config.toml
d_expert = 48
moe_layers = [1, 2, 3, 4, 5, 6, 7, 8, 9, 10, 11, 12]
lr_router = 0.00121
optimizer = "adamw"
batch_tokens = [32768, 65536]
Below are experts of layer 3 (counted from 0) of a mixture-of-experts language model. Rows are named router (the router's row for the expert) and show model dimensions 192-287. Each number is 50 + 15 x the weight over its row's rms, rounded and kept within 0 to 99.
After each expert's rows: "mostly gets" lists some tokens that are sent to it at least half of the time. This comes from a sample of Wikipedia text that the model never trained on.

# expert 73
router:54 46 48 59 40 96 42 55 40 70 50 44 33 66 56 58 40 63 17 53 58 28 68 29 47 69 51 56 46 60 38 35 56 53 33 62 47 34 42 55 34 49 37 36 57 57 39 76 51 66 57 60 68 33 73 60 42 58 66 57 51 55 63 51 40 46 25 79 57 40 58 44 43 60 49 57 31 56 38 53 51 41 33 36 20 41 63 43 28 70 29 52 40 59 59 54
mostly gets: " School", " career", " Railroad", " Representatives", " Georgia", " Albums"

# expert 44
router:42 53 43 58 39 26 70 40 32 42 45 55 48 50 25 77 41 74 15 31 35 33 44 17 55 38 51 24 40 29 52 43 52 43 58 71 28 52 41 78 41 67 59 71 35 79 35 46 37 46 30 54 36 34 42 55 40 37 39 31 66 69 51 39 65 31 66 36 71 47 51 22 58 61 54 76 30 33 41 30 42 42 48 49 21 63 59 57 37 34 43 55 74 53 66 49
mostly gets: " Railroad", "whose", " Cemetery", " Representatives", " Oxford", " Records"

# expert 56
router:29 59 62 70 24 68 60 53 56 35 69 31 75 41 47 40 33 72 69 58 56 62 58 41 34 41 55 28 40 36 39 66 59 39 52 60 64 37 58 69 56 76 52 43 44 43 59 61 57 40 69 47 38 69 48 46 77 31 44 41 70 23 41 31 52 50 49 37 73 52 64 53 40 43 81 63 70 56 59 43 73 53 29 49 59 42 34 43 30 71 46 46 45 44 32 44
mostly gets: " Succeed", " Preced", " received", " won", " least", " played"

# expert 23
router:54 47 41 61 49 28 47 78 47 80 49 71 51 66 55 47 60 61 49 21 62 47 57 59 45 33 37 62 36 52 35 63 59 65 57 57 57 62 33 41 63 59 74 69 59 50 68 44 29 77 56 35 34 48 41 37 56 44 63 49 60 31 61 74 29 55 49 45 82 54 45 80 41 37 73 70 63 24 79 55 57 61 69 63 53 41 46 33 56 42 72 47 39 50 35 40
mostly gets: "The", " Muhammad", "mathb", " The", "graph", " Solomon"

# expert 41
router:29 24 68 47 50 63 41 86 38 28 50 34 34 51 49 47 43 57 15 50 52 63 71 40 54 39 84 78 51 58 67 48 61 28 54 35 47 46 43 65 27 41 38 53 32 54 15 54 66 49 51 36 50 37 42 36 49 61 78 45 46 24 35 23 35 35 63 40 20 67 62 35 57 75 58 24 35 65 38 59 42 51 49 37 53 46 53 47 41 46 60 47 62 47 28 56
mostly gets: " ±%", "controlled", " Lanka", "keeper", " Railway", " religious"

# expert 128
router:63 56 51 56 48 52 28 36 29 67 47 62 31 58 37 60 40 49 44 15 37 55 45 45 54 38 35 50 44 47 36 40 67 83 55 61 39 40 15 35 46 50 44 65 44 28 39 71 34 54 47 58 48 43 74 35 56 72 43 52 38 86 37 34 32 36 39 39 54 34 03 63 38 32 67 31 67 52 41 62 52 47 22 48 23 54 52 57 75 56 54 39 45 64 72 68
mostly gets: " pm", " MF", " Korea", " Open", " Korean", " floor"

# expert 127
router:47 48 51 45 63 50 61 42 51 62 52 82 30 65 47 52 19 47 68 40 43 52 59 68 64 53 75 61 34 65 10 28 54 50 41 70 30 39 34 44 44 47 61 61 56 61 66 44 29 41 65 46 42 20 64 60 57 67 38 42 16 57 46 46 41 32 47 57 46 47 21 43 55 78 49 46 45 36 25 58 55 34 50 79 50 75 42 47 57 55 35 51 57 46 69 75
mostly gets: " Korea", "Billboard", " Win", "PL", "Portuguese", " Singapore"

# expert 154
router:73 52 52 59 59 58 52 58 60 74 48 44 53 32 46 29 31 28 55 65 38 54 46 68 65 50 65 14 58 48 46 80 47 19 63 62 52 62 51 65 31 38 57 61 36 39 43 68 47 64 65 65 27 51 51 64 67 43 43 49 17 79 44 40 61 59 62 45 46 39 26 35 45 72 42 43 36 32 72 44 64 52 63 66 52 57 38 36 36 35 72 68 62 41 57 48
mostly gets: " Best", " should", " announced", " UEFA", " festival", " premiered"

# expert 57
router:50 55 26 50 67 28 66 61 21 56 62 64 39 47 33 41 51 32 67 61 70 58 49 51 66 47 47 43 48 69 54 15 51 73 43 38 18 61 71 78 53 38 41 63 43 37 48 41 37 42 53 41 54 56 59 33 47 49 62 68 75 55 33 24 41 44 36 26 66 62 50 47 26 46 67 51 53 40 53 56 70 43 57 64 20 54 42 51 56 60 69 61 72 62 59 47
mostly gets: "″", " GK", " Representatives", " census", " FW", " Anti"

# expert 33
router:36 34 51 71 51 29 40 54 34 76 54 78 71 67 63 23 39 61 17 30 61 29 44 66 62 32 61 59 74 55 55 56 50 44 41 46 33 54 37 33 23 42 51 51 36 62 53 43 21 75 63 40 55 28 42 46 85 41 47 61 75 40 59 41 42 25 56 56 78 49 61 46 53 47 35 35 42 46 54 34 34 70 38 63 72 47 27 40 60 35 77 46 22 52 37 47
mostly gets: "The", " Muhammad", " the", "aka", "ua", " Solomon"

# expert 65
router:35 38 51 52 24 90 64 64 38 36 54 55 57 52 42 62 38 48 41 38 43 61 48 41 27 75 55 39 58 74 15 49 48 60 61 56 64 39 56 74 26 50 25 65 59 71 52 62 52 37 42 34 48 34 36 23 52 42 44 29 59 35 42 35 40 64 34 47 64 53 48 62 49 78 78 38 33 56 25 52 48 90 39 41 39 54 83 21 33 77 61 43 69 56 29 17
mostly gets: " Succeed", " Preced", " chronology", " provided", " Won", " constructed"

# expert 76
router:38 79 42 69 54 66 78 52 67 43 59 45 51 47 27 45 63 50 52 61 30 13 62 18 39 58 45 55 62 71 70 55 82 52 25 25 52 68 74 86 55 38 27 36 56 37 59 35 53 45 53 39 23 60 68 64 35 54 56 48 44 30 70 36 50 37 41 39 52 72 61 30 49 75 51 57 26 61 56 41 32 50 51 53 16 53 37 27 42 43 51 53 64 79 72 47
mostly gets: " Year", " score", " songs", " Party", " Pld", " "

# expert 58
router:68 65 68 60 39 43 69 33 45 47 67 57 81 48 45 50 54 51 51 32 67 30 46 43 57 76 23 61 44 34 20 61 54 69 48 53 47 49 25 78 55 39 20 38 34 40 33 48 53 38 53 36 36 63 42 48 64 65 44 32 54 55 51 29 29 26 32 34 62 42 43 30 30 37 73 69 38 31 45 47 38 38 23 45 17 60 32 42 37 54 48 43 61 47 51 48
mostly gets: " Preced", " Succeed", " mass", " religious", " Jewish", " Brown"